Weights of a small mixture-of-experts language model, trained from scratch on English Wikipedia.
Training: a variant of SOAP for the experts, 10145 steps.
Below are experts of layer 6 (counted from 0) of a mixture-of-experts language model. Rows are named router (the router's row for the expert) and show model dimensions 0-191. Each number is 500 + 50 x the weight over its row's rms, rounded and kept within 0 to 999. Numbers have three digits each.
After each expert's rows: a language model's description of what the expert responds to. This comes from a sample of Wikipedia text that the model never trained on.

# expert 10
router:545465549416475451480489537529404522546525451525531444564455519434476532475499530474440570443522595429486498416489445499546476569473558479565561528524521471566464526555489505450555466501539441500448455505449523519591539530436545585544476469545515465558391487498500501517510580499325560501459542486378612450424557526457508497480482496457512528449497589498622544445625489569485566460512498476408491564563455470492464459554550567495524552631442549551496492488471548500470547482507463562536524412487452532508525518538434446537494609562469424495428474496526535572488406484470478482
What it handles: Middle syllables of non-English names and words, especially South Asian, Spanish and Latin, e.g. Him-al-aya, Radhakrish-nan, José, Mag-dal-en.

# expert 27
router:565499525494466537438423494432420524553613504519496505689414501419510511455482524498476429447471563390442489440523561504407495606529540471532561532518518522494520474513416541460512488528523471530496411486541460515505472537542508533490467520580521482467369383463466487462535530479370446428504441455467607447466478516463474471549466455463515482469461559494613526384558542498481511482507477492441519633532517428480469544514541565542505462613487482519553373437514503494475527463465492549548525410539440510481499464499466457493479579526519400482497537522528528552576454535477497492
What it handles: Word pieces inside Spanish, Slavic, Hungarian and other foreign personal and place names, like Almodó-v-ar, Sánche-z, Vu-č-ur.

# expert 43
router:493494537493513483472486468534432436553456495469628447531499540472543501471464503564436455485538576510538508481462478523582474538540515499519571470543530503545502480548480476418509385520591368554481453470461420500509405591494568555419463537520505572626507471423436497498504474478462519451528487490527509518530483580447411489499513449583492522479459610551538555476486456555581607503526565485510438559558509508466505452520528520478535546505478547635539506523442457516483552360495517510500500437524484443503453449488476466544578532580501450411446359512573467557467400503427469393
What it handles: Unit abbreviations and surrounding punctuation in infobox measurements and formulas, such as km, mm, hp, sq mi, subscripts, and decimal points.

# expert 11
router:557583538482448453462489509473469472537517444616568468576452519521489500482495496509511532365543590418515535442511492508432495550573500416462594487476468487511505618520502462440502496444564424437481381507373503449511465503534474600513508497517587494560500484454459574477579527487387561420492465476482563500537503539459486466535506528540637474524490520464605500500617505593563494464499517494474503692522416493427455471512513495464493489539478495500566483547553530423432544499470512599545559519486461551498489538530484494533493559514439456467503418484570489542515406487489506557
What it handles: Middle or final word pieces like it, et, ar, or, ant inside longer words and names, such as san-it-arium, Skel-et-al, Prabhak-ar.

# expert 25
router:475520510452480453457518461435469402563541521477523421574492517525523578480498478514474519439496455472452466432393509437382419496538548452522578505498456469508470537553448514422537426479514442505450471477449469544559491561441584531517449455515541446539439379493424554468585537425456565435458527584468515438555587517508545534443496428477501492482401511536593518546499450532531534522596569474503434604554550476460485425537549560510510462528459518515565499564464456499461525470436566601523535413553451472573491487492460500482510568616497433472546422564537563558488498362466501510
What it handles: Word stems and year pieces in sports results and tables, such as swi-mm-ing, para-cycl-ing, 200 in 2005, and km, million, broadcast.

# expert 58
router:504594476475526370491509443510428463505487488495576495584401572445445540531516495560436521453427528468459476466527478505441475566513459463447653533522462513526505620525461526440540443589515508461560433498522498561539496565468448561517522570530589471546525539432470502475547539509416550506555528580525537474557535629408504473410489443497565416505450519517577466488589545578608546440508458453429508665557448474459510473480540480480521472517463461479550468548483532420495530513489551588469567509528513499441497457534457487446489512484443452466441497528607488482496450407474480486
What it handles: Internal pieces of surnames and foreign names, such as at, ch, ell, an, e.g. Gall-at-in, Bann-at-yne, Limon-ch-ev, Schne-, Kell-.

# expert 51
router:426546509553508432449465531431473502538527479500522472491485475440522570553531517591499521487554498453493426490472544460464456605493507407466501550524443487600461490534405588491524456460517433476522424500428472504552454516540473606434399552551498497495469516467432497371551498504467570440541500460521601482476530534490484547513459468520567431531451536541524527529513518528484519400554491451385456556590492497442409422595574536532572509533481469532557458433488500452435557524420495508610525446552456515504492444429507362472519499439493476450457354563538434501424518458476427506
What it handles: The word to after verbs and adjectives, plus not, also, may, can, and adverb endings like -ly after is or was.

# expert 26
router:493590590469468458446492479441420470548529493552531442561473547477454543477472487505455567505540531473456551477443508358479444540533618406462534398519469518564532579532430421487501449473575466569499463453453377517590497552445445481450482547479558490541434513498496545496601544470487479496489524489458547527515520573387480482487518447511502514391442556420577506464492470547530547476539489402496423522513527535468450526496548524561544507541478520578534461488467474516443578458384501531493506516579430427579419414518464534540529577557513422502448426486620432552535458486471470466
What it handles: Lone capital letters ending abbreviations or codes in sports tables, such as W for win, DB, QF, TPE, NSW.

# expert 12
router:481506463461488506444500476504379495577499442640471536616520483553511561469526558517453431333549508445444479419500516410433437567528508464497658452486452501481567474543467480465529478589603439520502421490494412489498487530494489615494466532502563473582472415517471502490532543499450493435485407580540567517527566526415480481473552444489515515483484531506605443354558508508508552491533555470497545570547537510500550513550499512452554463577506518498595467441560451420446519478480512574516509465580460516485519490477476483479477567567496434495500467539505498616490501491471471459
What it handles: Word endings like ent, ers, als and football-table terms such as Qualification, Season, Quarter Final in league statistics.

# expert 6
router:452588452453444430465440393500437444547512504487493482560476517479446505424430446529460438436455553405513429467498436454465458519532528511577602515465544518523489487544448481507544410500476423460448382531527414574578460566468523610516492574495536509516492514503456425454538456440465513493506473498526495502529519544509482498447553547588518500487469606447516509473569479622504562526488552498491532545539509494445472438481565453496468560530449463473563490477487504382482569474445543486488608477504400527476470428486436506509626548548397374470449485511567490490488506482345555492
What it handles: Mid-word ag pieces (coagulation, extravagant, aground) and ordinal endings like th, rd, nd after numbers or years.